config.yaml
n_layer: 8
activation: "swiglu"
head_dim: 96
norm_eps: 1e-06
positions: "rope"
qk_norm: true
decay_shape: "linear"
train_tokens: 639200000
Below are experts of layer 5 (counted from 0) of a mixture-of-experts language model. Rows are named router (the router's row for the expert), gate (a neuron's input weights, with its number), up (a neuron's input weights, with its number) and show model dimensions 0-191. Each number is 128 + 24 x the weight over its row's rms, rounded and kept within 0 to 255. Numbers have three digits each.
After each expert's rows: a language model's description of what the expert responds to. This comes from a sample of Wikipedia text that the model never trained on.

# expert 42
router:155111117132108139086145117119167160154170109108136102176092126125169147151130061165148140145119139144096155150135104092087135110109132105130131137114164178133116122160126111146129131131101118124165143142118138128089102140131113147131121112124097122105150192168107120133132133171115116158120132146130111155120140102124143095143123172130128129131081096129102124140098172087158143128101118107147115137142129119148103124086097135151140205155110145115186109092182133094088153119142136176107080103109128121105145165121135102130137161119123122124121145156116156143137139133161103100
gate1:100138153138171132141120155097112118128175145132151123140126141143125117155149119137110159137137122134112200133131117191134144083142140087101145117109106099141108072144145131137142145136181210148149138105145101096151165121141089094147117140167114147111107136124139126115117144138153152119131170128134143113124128180126147116165114143120144112148142105115121138120120136135154105162086126151176117127121121096097132132156061137134088116141169130132159140124103101091151112110102113112122148084145120154118140110179130104122105101080110095102123125142089135150120106116106105181
up1:151118122130142150159089154127107120145151118125121086104104154155127124108137146144156116148129086155134141166122075156127142093118103138148154168109174118137169124136177103119157139148152160100105156151168121111105108155125102100136135129166141126089115154147104164170115146185124169147069122142168145139167157126081134117111113177120149092110127113152137137106102112147147121141143139105121137135108146168095122135123107117109093137125155138113169105156112123128118119135111129157130136176171114180087117146141112142109084147097125107113099173153109126097154142160104125148
Periods ending sentences and decimal points in numbers, such as 6.3, 51.68%, 43.6%, plus initials like J. J.

# expert 31
router:171110112125122140072177110118132142138158117134127106118103099113146125143116087129143136135092159113150160151152093111124143089158139115146160134125148193099102117135099107154091083148099133126158147146088139156129101135135118097139106109162125152098152127161130103161113137173158148156100136113177126161153109125123118137175119163132144125109112090144103113118107152104136146179095114157143116132196114098152111119091089126151115123167141132136117147113144153071099167124109135142100091116106140073112155169132142131130127127124133109120163144136139167137104125142145117095
gate0:112163182102087111117087124122116086107170138134085114122112151131153112134136150107140109169120136134163119109116114140118081107116151112155174163119184182099084125125112151157089096148097142117097143126127125147140116104110095097133132147130157139128094113095137169141180126136165115175114133120102123124139175141167107109142153156139120156098118134145138103123138153103103108132146120155157136132123160098099105111099146151112111111109116090144115132153154121164134091138128132107127109158088118115109144117124084186120155117108136197110126112153161109132098104142110139113
up0:147096117161121145171146118085127149131122175112133146120113101135173148121100156167147109147143106161131135144121112133137127158107159131160176153153150135129138112115138121117138117118122115116112135104128153137116168143112189085103109138076159090141135159134124176104129156133170134123109103120161087145161162093105115155170160140135113132070145150149141137130107141121175128149158140129126174119142109086134169127114123130080168137109148160108132113087119168128141137117117122125167138118102146118133137120119176188100150118133150167115184159141131127131169104149135103116
Forms of be and have after a subject, especially He was in death notices, plus a and is in definitions.

# expert 51
router:133108105120144143095170095115108166122145125155143135162088114137175116138087079120152118187105134114089156134120099079125127093146125100122141089130141180150108146139107102118121094132096135103140135129119127149140122175106136098109103130123103147116144148126145094132108136166140123146136117155133144185144096128118124123196099121111137099125084094129105125101089159134140141150101123129141104126175122117120121111104112104144139159157113117163153125106197098123085155146135155176089145091103133124110137164085134100116121133146151092132128117183127128105134133154124116137
gate0:114115140112147125127096108154103160129119100101107111181126163135135097120106108131126159188123161110141186158108148150139114116146144131127149117122151128151105081118076096144121126100073133090135158095111118146137145136126140129100116139122108119116142144090111115125084168126135117113150200082122174182143128108141163166169099134138138156110118130151081155129121138178100162160119140120110107134167119095114114087144141144160125111161140127123128150135099119124168072138151142122135145141112116120093125120087140131107162115164108147153139124158157147135118143125147092096
up0:125113141093117104124116113121140104144101150123129120115169147130121101174152126097086164107122109104145099158128145118132129092144136166142144128157118135068144160142135151101127099173100101159149121100125135131105155110091117152163111155093113108144110164125129125126120095132100156128139103111149127095119116123158119099118107098131151164143082112124193151091124111133114121112114086113152117107152168100134108167117119126109146106112143134149065162155149148090142156105156124097180165150114122135154122127154126168137037104162113138123114129141130140154111130122136178119
Word-internal pieces such as ri, act, ph, ign, as in Dumf-ri-es, gal-act-ose, plus place, present, San and Nominated in tables.

# expert 55
router:122115100133124160090195116139116149112123107105123122203095110113158161157085096117177152152124108159138159130134099096102144120137136113146126105128135176111108166127104125160088104120113123122148120146108141170111112127124109133144116088126105162082134161141113117139146154117117120171107157140131131141144090077113113130186098153118092116113117106119089137113090125094129169124096105126161114123151109113140104125115105106141129132144118103134158108082192111092118166130154145127123135117114121101132150144088144158159146142143129113131150101183120129127137152145131070126
gate2:130168162109119135155101151133106098126169108117149120115126089133140127088114150099126107081113107128088160136099145172124145092100127139151121164129098161139125131113173127152124141104149107071142143149167121096152139132152155114140123097112138089123128185074140131163138119149130171148149160149162124099130167124118134153116114154088106158133166083122128122117142148188141136189124130133125136100113111160105146103142128124117119091172125117131131067133114106149118146131148106107147142132144138155133144153126176133057141115115130093167122125165133124131135107146125115168
up2:114139177134152099119125128119091112139174128097126137127092136126134156119147124063125099065135108135143128155096181137168153136129127146118127140108128102108135125122138146131140148134134117079150125130114124128099132128151142136129157122135127101131099160089150153125142139129128156149121114134157127136153165099125138142108111160112094166125122118115146156149107108176123127159150128088096154065103120098130154136114142115129105075121124124127073107187154090135133114152173099125150096159153129174128159098102150149078089071112135101108125122155129131084159124130091126169
The pipe separating cells inside wiki table rows, mostly between numbers or names, plus semicolons in stat lists like 0–0; 0–0.

# expert 5
router:136112132123118133079160118119136168106174124169137139171132114107118162151147051137117143109112108090116132115130072099090133113146175106114167124133135159143088114129095136158096096105103141116171144170106152138116120131156132124129096098103091152123136143179134118149130138124132150128122130160133097133128098122130142113160113143091115094126121134123122129106116155091152157139093122131134131125227117123161113104117105126136137134136100150119143100101183125122098159148146107092115118091109125111120163167122138145128129137124151136108140124152140186145127135128124071169
gate2:125131123152108134128116147128126064106121074119120130115134093133157124096118161125108128109173155135126156140115145148125113141096103128112123072128130138115133123112133096130078148125147110135120065128192150134097147105160100105146137109155132161184133139120101133081112124095137134129142084140182103178147142151089145126133121147123147120160119116103155125123155141137174109159143119103148158081140144086167130167134086127127108149174113104137109137145188153116134156109144149094123104107142109119111078106162131123123148153135122117088122101081081117124126117130127135136
up2:154133153152163141090128084092139160123091074149078127114145151133132120169124114138112095126123124123115178080116113114115121083144175165105090119139113116066111140099137157144125137112173134178102127116156122109169130100145143120137135071098115121105107141137151152151147133081134124123097111150159126105123119138068084123097110157132172113126108128114148120096152131113137097138157139131137146122146147105149157145123117106130093126146100087117144125116141133164145142121144122084127122101144090092115134073136137110148166110113104132099150094083109121108118155105110113153
Word pieces inside Asian and Middle Eastern proper names, mostly in tables and lists, such as Hong, Raj, Abdul, Ak.

# expert 6
router:162121106119125113115165107137170155138163122141118104125108116087149123163110053155130141144124128106125157143153096136138113101142143119138158148122146152145107151145088099179127095139119156123136125148105130172114117156140124083137086100128099151107170167151139115153118133156127144149127127084156083177123116120078122130129107133123104121106115092118115109088113138119126148110117133128165111119172127133182118106094086075139139147153142120135168130101157141079117164110157161133100086092149087123135130121131169148132131122148140105134170114119120150141093137171158093114
gate0:176128118091121126129121115148140078143152135141144144151152121140110095083120117112136062136143141156132116142126133105139144117116180119118105103156113159106092156103163073139143139114186146145117148134182163125147123101124083120130139122165098126099150130151098109149085089105125108112123107105170133112128159096128086133118131151100149156089101139129130106145101165163122083117115147082111152115150112123152123143108149112137144192071124172136146129128111133156147125120120155100108107110141140141144142104134111139112108161143123131108097107175138093105137145115162177113
up0:084088135126131148098156124129118132125125140095132159130152105101147126102167118114166084102183157133146124103182132152147135167119099163126103152099178112107141117150147107111162167100139104170118169141103122102134140136118163131127128159135101139136137130111172145120090131087143116148086164122141111142139121114129142121123163084150162107133120124146115151179098137132136119116137128124140111135130124147174067120164132143117155089135153140108135095161131108143138112159190116107092156142100135125125092114136168160159084089148170101118166156122099131134135109160105117126
Infinitive to, modals and adverbs like not, would, then, also, more, and pronouns him, I, us, mostly mid-clause in prose.

# expert 61
router:141111102098131141121162103135123141095162113215136124135092101104162134159137113133145142167114130084106157148160106123084128098128129121133158121100120143119136102118112138159102105118139129144146114154107117136135129110147107171129096102093085158102161152137118125173128157133113156172109136126121113175138102120139144103153159140117139168087118112156119131130128135103113144143115120109174106130149110112137118111098099129113137201124104132154181120094150123094094133138150149113107125160129111107130146174098150126136148166136143084154123115206104176152137138106145120144
gate1:156092126109134182144122082171136181117128152169178125158087123149135128102086120101132128119112116162100144100171109137142118108136135135115118131164133125127115107126106119128114129115142188115173134129137146131141111130133113130092084126140160114138131118165092108151129158127104169111098191120094119130118128106125155138092116129134146172106105150131130143112094148077121149124125147095125109105131104104158154114145134117138156111127105071154119108135126115130132097141110126196142162137141113132108141114112156128150143143152136130098104119157135208075130102152189117144
up1:154164126131149118114122118124143102141113099148116132101163087107126097097168120123131128121124141123107152103179118155152129149153098164141156125137137107102144167127143069143076118131098163154089157150132146113153104153127190139085114119081166141146112101177127096159125130136118134109093171174148142166108146125143163140134128108159108145096131117126139130112084118136130119119145121111084120140129137151127185130117111134105117105117149091119109115176114156107124110119073108153136167156106093149097125106095141151131121147136144110074106111161149136115113128081130101092
Adjectives before nouns such as public, local, popular, military, and adjective-forming endings like -ic, -ical, -ive, -ary, -ist.

# expert 49
router:143095109109146125098197101135117141130155107126125126152100105131173147126134113132148149169119145058081165123128087077090160099149150116094150095095153137113123113133114104156121115126083122165122121137110144143153110146167122105120115084137108172105142132155111123181118147146104104170120113139140151144143107103139098103150132155123102161109117080121101117125086156142151157173082128136154141137136124120148108107078099124123121154142147125138155141120183130111130159157129137172108122134087107085114148166120133107129120129139140117124141108141114148140131128163151074142
gate6:131120110147066154126130114117148109100084089119136112183082095120103128143136107085153139106148134151135146125115131094128174175111153133135155122138128127116147144105144131141093116114105082126134124134126142130128172126129157141121109115068148136143123152139122147122119118176126156127111140119117098126091095135121121115118137090128127085096160145104120154140086139145178122111110063089148161084154133141107106150108105133144154185112135115109104110134152160100118153180152095123133140119099117091104145172141138196089132123144144136106138125153107161108121166128146101111
up6:143113107138092135086097120163097111134135112098097114132085127161127126098143145109124128134145124159099112101118115098159134133147103109103135115075141122132135156129164133137133151103120120107126106170121173136142107129115108083147174140107139144148103159107107179129128138137099144173139093113151150109093150109146106111075105125150121154153095128146110115122160168147131137143107109144133120113097109063121099159145096107116127145117166102120094127137072144119165097145086086154101128164118123115100126129135103153098139073151125137102149097132124127105077156190113104107
Commas almost everywhere, notably between city and state or country, in dates like August 15, 1951, and thousands separators.

# expert 33
router:141105122116135113108170129130155143096153122152132109151067110115191130154119077111144134148125106126115160091167100121104131099112158101145139091113120155144116149127134095176082114115116130154166119155126133165129110164179113148140120072094097147144140113158117132121117135135135159134134149174169139146139066114097125092172098158133134108122059128144118119114081155091132130147094123117143106138171146127148124128113101124129148138134135122133152127100145105091126150121126152095111111113108105102147144154124127116150180110138152099153168127154104183145138125155128118131
gate3:146084113135153110120109107161138127108134101153120117146088130153130110108101137141075125152110123109095175144157101118099089119122159136100108125113108105129093121086092167089138166128137107128116143128108106118087170095062114130135124125167109128118081112120121109126125172128121099112146123121156114132116102124096100135136145122079135125152143135104112124137125100124123139132112095097116151097138162176153134144141126169131131164155127096138145122115149147076156163145134109136167151106132139134167120105133150134158171096181102161139155149081088139165147093111181130107
up3:107100117136132122116130137149165182157117116147095100130155138153112140088150147144098163122135147130183124165146132144122122148073139145126094130114127120119113115095127151141180158119145121166146118142157084126118095161123134110151086129119101100116132126145117123109114089147168173100135104179167124131148119132136114149104162104116157135152139146106135187094121104137111109129081101095102130078108144112090137118135156123101113122177184143120117109169136100102173112106124109133126087114139132177102097111074106127138142133163136082148141102100129113111122097115117145118
Final nouns and suffixes of organization, award and field names, such as University, Awards, Sciences, War, -ology, -ation.

# expert 37
router:168101132143124143094153098125147139135162077127152135136116118152136149157143075108162155165125154127108146118130108075084162133081124110120130153087159161130119092136131110141113087140116139127130122149115142133087116143104117091122125065127124153075133157162125146177101145159106143163108133129125149136150123113129105111171115136139148138130106103163143150100120160104176165151113141099130099154162109138154135110061090127116131128133117105126132121089192102100111158105135133139110127118111122109132133157073154120143156126125169111151154109148138126124109092111138078130
gate1:128103109119122151090159160116135140134148100128153104150163141082132158117127093151137146128113078132152110124109122137115134119141188179155128134113135127098118116125118134162138150130124096122117086137101137127134113114154164088155122099145123126143065100101132107094117115121172116106102131107099094163096115114126107103109152112150103094119122108127136111114168129133180107109107128136163130125139182116133159146131119168098146133134119123146124128149118150132111171104138144111131117093059096099106108075133097102101104128158119162178162110163170138146089143143105126069
up1:168080192132145142122082125138139140139100133107083145093101122141108093150115153127100140096121150146142134145120145178116147148134089141122145124147132105121126104152099075095135134118105115121118169174158119110149180136115101161168167088110135108095129140091198110161169111137106100112145130134128116093133132103183153159138112129125133146104133100156124142156163097137121176129142128123145145132092140141123120099115155120149101140142155134163153112110122147114151120124136097161104120164161150163121152148168099170091142127088125113116150110112105128148117103131150142155
Conjunctions and relative words such as that, which, who, when, but, and sentence-ending periods and commas; also plus/minus signs in election-change tables.

# expert 20
router:149099130130111139094168123136133154110190114143105135154110090158159149162127104143151133158141134129103136130170090107111129100129147077103184137115152172140118118134119106152094132126128126173141122148117102148139092115149133143136113100082113134109172157185120123121096146134120121189090138129134132134135104071102109096142130156118132139116097108134081122110105173109130135136103094107136090130194140128159148146081109130129137137137110118175163122087149126093089143117124145123117111125117121088123136148090140123121122158139144121129156156145129198126141107157141101128
gate24:166102108145142149099135175130164167080129148131090099153124095116125129159103120133160160136127138112147124144094099116075153156142139122152136142143138151141077119162162177121123154129161144119108163109130127128121151138145155097162131130111132108105152128082073127151120141126129132129128173168155143135158095121123140122161125161102137088123113071116113141144144133122129140131113155076117097066185125125130140113116102164156139109153131144131161139103125118177175126139160159137167141116175151128140174120104112131120134111099127155128179156132138150109119141126170138141
up24:128151111144160162117098151125116134163124171113118169106144111141085124148132141142116138104120152138113065122129111101134130129163091116136141123159138143121142150145173115147183147110166070128124099123139118100162133176115149126163140112113158085129152148092104115117136113174108126075125135150087170122146123116093151121100149134147081060144159109116135147103136121136156120112127114116129082086140125076142088132077139128149174115137114146113155128113115133125124097095133100114139140137120183137097132145181115127128122134078120157110140121111114112087118134109143161120
Closing parentheses, quotation marks, braces and percent signs ending measurements, titles or asides, often in tables, e.g. (1.88 m), "Lahe Lahe".

# expert 24
router:142107105132134125098151129128140138145145088165099111164057102108180138124142100142145146147107101074113161142160105095100154124146157105124158155117124149132096113163150121114089081145112164144135117135116151165119055126135110125124147084128126166079172188157118101139142151161127119144152131163150103151121116097097108111145114182121118127128090107119143154106091121108144136149102094107123131129151132134136128124086122114115144141131149126157176105115132124105085162126122149151077118100142118096138126128102121110140132161145138113126138105126150173134147135128173108142
gate2:100125157137181182147079159104109132140184108149162123164113151104136114105114084135160140140152159127146153133153094161145140156094136118122135101169130122139097094136116164130128122158135148157128120092117112098155134092122136124142121155154138108134113172149119158117110191163116149107084146100132139127158130103113125103180104123121131130119136146134134112172084113118155112123108136139137119091162132124153160144169128119176101091142091157121093138095139130194136138129116113148119098114139116132117147173128127117153088127102132167092130174128111151131178122122110148121
up2:166134146107135151087130099163077131125131100160152111086127132144147134115107141151113105135126170135156146125112171080130107129143116149120159127117191128113054140101118148122160145160145145094132093129141145113120116104129111121094146154127120150109137101143135136155098184120136117168132113124102122116149111119144161138143109131121167109102116156101126117097158124130073170115116124110147138122100129146140155133114103098121111133109060135130120152117133140120110074110125147151062084148137089110162102159170156092125145163135144105100142150148157119142135115130151174091
En dashes in scores and year ranges like 10–7, 2017–2018, plus opening quotes, slashes, brackets and dagger marks.

# expert 35
router:143102105127164179069175108146153144081148092136119126178104127129161164171123078124123145131114129117130156118138137112075150122123145133140170106113138141142103132102124106135097092144117122151118118151095148138113096095152107136160099129139113149096125159174102100151119145142131135135118151142174125121159119133148124118189105164107130104109100105126099166089110127105146160142110131102131108148184133124147124106085121147136132163141122114166193149122175118085093154152117152139098103126105123122134155155094125154163143134164115124142141113156130124137117104134160099121
gate2:105114125184120137135106120139102131121100153124158071176137162155185098130105108152102123126106126120136139164120142118156147079152101111167157133121154093161104123122119129107146118129151145160130138130139125093078145078136072147133082145140129141100118096120149110135138144138089138151105177118133129113122161152155078130128129127132087118131129133108122177142110134119157139176148099143101123069147186148107133156121107128080136118108142121168128082106150084108126113089106164133119160126155119122166121107147150127122136098113120139145164130152121133102115093117148115094
up2:102083157169137109147115148143109184143154133154141155172122106111098140139148123131134114119088121100128121113162104165039125150111130138147093113107132117160140110127108144103112149173168110137168106102146163147126128135119152120126113105119152130112136141116142093125121142145100141147088149130132100101123101124132150094086170105125126137100195115171103087114134131079150120156141093151161113142136105129119121124150133127186117132171135128146109133111148089139115125134119137124152115103157130085113089155144108152106144076114105105160133107086109136148188134110130118139
Hyphen bullets, table pipes and heading equals signs at the start of lines in lists, infoboxes and tables.

# expert 47
router:141141092131116151098174111149154162118148130154121116184117088112122122177129036128160141130111123090147143153128123092116146127148145138129137098108151199140109084129110143154097084119096132155140138134113132161103129127151124103108123115114101173115134149157141124133135145119155107131108173134122124161125111094121146110150100155123099133100105078135117124131085118082174128129078136108151113124195125106153091109097086158139100127122097101125144129106159135103128136135146142109108099098089099129112143136098151132127152112133148108122123130157144164109116129122155094114
gate2:122172138160127060141110141103113150063101125134087077169124112138109106150141124124179136129131127101132118151100156155102159132092128091122098099075133149150131151132126108130114194131104139089104122136137121131132071175108111091140119106130091147146125144158135102142159109154143092118139124094122135123149157126155151138166145141154146118093135096118136099125091145169146136070152145161144140122157076123127121104087152151138150132143149115143131101124095153137138102133103134128120138158135133144155153120149130108137067136111178110117157123127126130120134098097112147152
up2:111139141161104125121165102125118116141154131123168133187138061127123118077133130162087116148137112190127092110166158143136176149160104119154154131111104156131143122162105105131158124147181063113089125124114144132126084122116129129154134143155156134151141152110112131132150152127074141115129131138136136158137138094107128149122150141143099202053103121168141167122100140149123159149130097151110149143120122131133114110124107126173141160102130103151125126141157128118121112116144113143151119167137125135143104084146142133101161126131121084152116144136138130148132119145074151097
Inner pieces of Slavic, Romance and other European names of clubs, places and people, such as Voj-v-odina, Gi-ac-into, S-lav-ia.

# expert 16
router:112110084105112165117160150125118155091127128182127107156105095114123148137125060162128112131101134087153155125148098080133146102153137123118124101129146181139130104152125143146096096126096129132158141154128145149059129141133133111133107111104085153114121124126127120108098145112143159135083133158143099153141104094118137115140092131082137158112096069123129173124122161110152177138098116106151106124177128124125120092095101109130136102147101107128146121114165100093119137131151147153094115150090114128140141105130156126135155149132145120121176154155119192127129125139150083120
gate1:072164122137119123119147085135171174149143108116141148123125107119122129169127105156108152155135166117169142172099154148141163167132173104119116161131122085123117122174107135123143123147162104082100116136117143122090143119139138141135175122130118099134120140157110105101127113112152079157127133169144147169115131119159111125134111120143124097128098091148093136128130141136162091100135127118154104164154116079150130095094117137106119080129144104117153139078157108125110128157124178103153116109150152125140145141146112152171101117157102131139130058160144142082115143161117150149
up1:135149146134113133149140147147086188141103132125111152181133108132125139123119149117113059089190148080065124132131162092145091134133110094170137117133139130111174114131137150078112128109133130157146117089111100130094157140119157127140098127126141138153105143086125115097163108135104093121105145094166141104077109122079133187135075105146120150119076109117112156109138146118097124123122127098113132160109156135114157154067128108131150139129142127113112127123135119151121129146132110117114093112142130149119115116105153134115144121135115115090103155141078142147165122126154127089
Opening capitalized pieces of place, college and surname words like Col(by), Aub(urn), Hamb(leden); also See in "See also" headings.

# expert 21
router:160109105119145138086181121137157144114138113182116091142051146110180138146113085132156136130113105110132156122160070119100120100103159120131153117102155156159102139112119119182123118131122141136153108142120141137106079138143103120141139050114101155138164122152133135137099144129128126174130158162151136177130079123096117131168146132121135128117088121135123129097108162081138116132098115093177109137135131148161108103091114106120140148134132144155120103090154109103118155145127143100119107121095102133148138159096111101122134103145155091139147143162129164122129139126132100126
gate4:091106151100140117103090120106133134166148101112105138134145086114158102101142120143115114112094148077162151140135147125107103114100116157102152145083152158127113108134188126115127099132137165144144164106111141104128105160082158132163170129124134086133155139123091121167115143137144105134136148137125099161148132109110128160120142152096175158171109113124136099122088159156135119124136138159081114101127070132144106170125147134095118105121125129115122109088163109121125116156110096141090188128147106145137084144082172140153149099140077105127126135120166127102131114096127116116
up4:137132115073119135155160159105127152137108125111145170119108144099139118120095121136175114165124114145109118147129135152108158126135135152104104120155108143111111102143107111163144115114116094068097133121131111115105163094143150095121133081152168124115153122089116085125113139102089144080120148104119161140138137136118136112116173118164123145070123109136130134126109148123138098183120167126116160169149120112126140146190147134164128167120135111080157117119108140173145153120144167107117103116117190132136150108168124135113086181154135115140131168193116126142134111120135113127
Everyday head nouns after the or his in running prose, often plural, such as years, players, families, area, station.

# expert 56
router:157112117143104146060176114128160134089186096171134127201059081078150127136096124127133176133112107124117168135113106112093123113123133082123151100117144151147133128119130135122101085141121132134116135158077135156119107147139133109118098072097131143107154149161132128163109133154110130148136130145166117138128115114125147082162122162122117107139105092157129121102102150123151150140089137104150109139161131154150158099105103099118107146146131146136128133114184121111119169123135133107115116103092153107129122136109132122138116167123177101121104120139127173108111155124119114143
gate6:146070111132127123103165128124125119111128167162096083156134135119151154150186144131147139116157152128094136133109130114145150099123149055116124108120141110113132142139111078112130161117129120138081096145105117100127079132131119129114106135153102133130146131134133162142137129147107119178072111162121087149173108142155121087169102132091117144145154090067155162104111098139088093138138109094144133101126184107140131114104107112116145083120122141110145136137125159147146135108097128058113126127115121117142110123119132126143152120108099143086120183113152114097137157139122146118
up6:154072175141132115107095193126101154086143168095089076159118152097120134099151156102115136162181087112155155154110139106139137096115131111119146110106081115144142109160079081088100096135142116118151144120120121142151159168122144143164139135109128151084156101137149150154148125128072104127155096133150132119118143125115116111134121152131134136151122153130156118112137094124112178162135129169114106138088116119149129072152146124126148090107126139132134097145156122082145082138111145149136114123101132156126103112109136121114132122138141116108123128109148076135094128100114143152
Line-break tokens ending headings, list items and infobox lines, often before a dash, table bar or new section.

# expert 30
router:142113095131121125120198119161136171109154087189139119201078104100158139139135092142119111116103119066101166143123107107079142093118127133120160149110170184129106129156131091141109094118106124120139137153096155173116081126167115121120112087109112138109155167153121124174129150149121143143103160161161129161127094109102101125162108152129135130106107116138126133109103155106127141138098134142147105158192114136154114093129119123146104141140114156146150113115153087097145146128117139138094109107134124131132157134116115125126146132152121100123154123160130125116149123142143093113
gate7:141076106123142163127128180154147126130074130143098125156138157129130171139121076142091128125189158145118117128120073142130170118137117123143145108069105159168101126115102174147084122148143118145130119127120155112104109144134094110105098123114118152129113123148132159147115107172112117174110130144150099145080139116124107102139112131092108142132143102102106164132117134137131137154100116137132062107131150129108155109119157088150164131091134104126174140132158142132088160110117110115082167123106141091098156128142126161145134156133140135145121127133105129142182118106114186139
up7:152131098169084140124115105108152131099170158115122094162128081172151138139138120123124133118142129156163145104165146128142140107111168136147127155118142110094129154089134159131114152136156159157108166086150123113115101142111112125148130126122132155117151126114073149164137097098124121132164110093126155150114150090093135107092089116167148155136075151110150130132178169117136127073145146135073159108132077102146151096117128108093133107139153145116128114134134102167147099120178122118119124122107144095119159124134143137149157141097117110096111130160186140145133142174136143114
First two digits of years, such as 19 in 1988, 1974, 20 in 2011, mainly in dates and biographical infoboxes.

# expert 60
router:136096097145117133063204102136128135145157109127130105149078102105133149148118089155133163159129139107111165153120081091101147092143157102092163101121133148147105127114116118158131100134099130154128105155089151145100096137144137094142123085135112153106162131175123135152127134138117133166119110133174152173140101091128119106149113147111137135119114076123099147079096150115124154151086142108158099151133106122135148095101090126124110138150149121160131148101159140107126172143138145159120099138090113100103145157122132104120145149131145092121140162143132155142123135145154085145
gate5:095119125118031129163144127081055107156114156137150129130138130113139108129067126158153143144096112108098097149132126175119133141124139080135140079119120145134131137111175120132112151102152097102124122151140175120140159143114105103139121123096113088096146141111167131117108129185124109116117123118160114136119147102139105141149112120180098138159128154114132116135106110133109119145106114127114120111118127140116114142140123105089131195167137113099124156084104123125111126114097135094184140130171104125099145143137126142187142152125140130118136151117162139138122174095110109118
up5:143155056119148176104145127120101118146096166116131079125150133171106082131172098190153134103119156115126125179132155150125141108162082113130130132134148134103117137121081124159112140170094117109080183133109093123149095129140147142126117117141124147138096137093169099146150109126110086106097134098117117167139123159121110121131102095142157125129124112128126146139137074128121130147115144118103115138144127158077100138131162106099146092149105157146130124151140125125108145114096135126130113141096128109167127087135114142168122146132113129134134172135118126131049131104088136114
Commas in lists and clauses, the conjunction and, and copulas is, was, are, were after a subject phrase.

# expert 40
router:173113107133110110107193123120149144107130107209109126127092093138147159166121083149146129167140135083111155113111125119095141122123127105123165125131167182146090113123115129158116105139130117121151121137106161151124145143137116152116107071139106173099154174156128110138087117119146147151117144135160110126118098100132129103158154123128106135108113120121134115100118160135150187146095109112163127136134097137168116100076075117144133185151112138169176124124167099140099146104116159118121123121116097096131131118095119121137159160140139099121141151168122116147119112142132107124
gate3:142097130094131114151126170111128094090129127178101069138145096147075153136109124110123119152146177158108173095124113120132173126096098153112138097097149110140142118132152071120131122092103152135147147144109123123132165083089128120103113145132131159110157161134124157106143163102150087167163146141111151138130122132133142141129123106125123141087124133121137117171081181084122133121093140111102106150115106176148111105112107135095151118119121125143189117092139149176113117183110122157115131117108100156116124148140139112163133113125122147173165144131166140127144124123160120113
up3:129100086123131091141123099144108131134072105076107133139087094103159127144121124117133140104160105107185158121131139145162165167152144128109086114137148109165118125166153113146105147116148137155124140146156122155117132218118148115112164161142094106128107137116094105150081145116146141131110133169124124104131085088090127104184141157120147086123136113144106149151130079124166171150151118143129133166139137101152152135131115133146148126120111133116120110101127112137141161145121125070133127117141173135126115166115121169141100111120097104090127101084157152141128129139127141125
Number words and quantifiers after the/a, usually before of or time units, such as one, two, first, all, several, top.

# expert 63
router:173142114141125152111179137131145153106150119107109120176088104104109111182132087138143123169105175125103177101152089117091136118156155111145165121108124157142095141127120066141103106132100150140154120149108126159106088141139129141154115068106099143084155160132121134144108165138112138161126131151140167141147133101142125116176136155123120145095090111121141134106108158124128160156116124155143091131166132109143141122113113100123119128134137129138156135093178120059094157147108143154098151113127122107123148160126133117130152158120154109120186131140111167137138117117142092106
gate1:117114082108136172114113123117144122094118151122117156117140090138163137132095122151129106127134117108164104189142134134132138114112094146098162120153157119077144151197124132151163130124130091144089113108135154133155161139136092082130126122114143159087129138121141097173156095151153160151111077137198138134145152089108083123151123156104133106120137107134106152128132147091158102133112112101156109140122106135120087089128161135112148133167140173109141148146117117117127158112110100136116083120130117145090116115138114148165105095101169141112083114144152130135132095179127140129
up1:091114147168122128115110142125136142105116122110110100106134106066118187087110126123116115140112114104098109151083139152135040117152170123154129137144171126155113102119082140102115136129148141116110150119117145134185127179151149113143144118118104125124158123084132119127126127127115146115098139091107110130118110084102100104157090174161128163127097100130085121145129122111154094156149107170152147109134107111127138090145134124181114128098113100117107134114126153160152083117148149144096107122141153150134131093132139136117140141093123186143129094124134140123153138160162106175
Pipe cells in tables, dashes and semicolons in lists, and born or died in biographies, plus the fragment ob, as in Reh-ob-oth.

# expert 12
router:139106120112108133118166121127128148084140119148133129148110082091156136153122084146118129146117166107087163132141091118077124123142144100135114120126164187142123095139120123143107117118097125129126120146089134144117117132121075126116125077115078173106140177178138100133125127147144146167108150133138150148141093098080122126175131154137117126118122094127140118096098137071152151138111119110173126136197132119161128128102110086122163146157123126170163126100151114121105158153146140134096104108102091121126142157105147131126136131136164098115155122177110154129113115154141078143
gate2:141086118164149137137125107109151145110167131102169150113115131127157188153172101122140191151104133086109166123125154149157148112136112096120100084138125113153139134163090110151121145134087122126134138150103147137138129105164096144122139100140111198127126144142112112117088155116138134128120122096182126150144104150130077137143086131107142147110139164112103137130099094118199106144118162086137125123133157093125134113112121117086094124118146134112130133077135133118082152154097113124134118146145126130168113153123109172128119159177147119135123091119094148156132115136170130153
up2:161116130168111137124107119123157113135131142137164160119130121104153145165173139130129140134137110134116148085097133145122106148148125177149110094121152144119142137148078110099123135117140126131109108147098188145153133079152121109080128138173115170189139171100127134138119129110145127131131130119118155154100106125108078117120099109098136122125125139079122055081120108119138118142152117078150145117156144097088160136132101111153144141130125099149178131103113088079093174164106089115109112156098095138128114130136110140097164156110142084146117098126113122119130133160150127146
Digits and dashes inside pipe-separated statistics tables, such as 0 in hockey stat lines, goals, league points, minor-planet discoverer columns.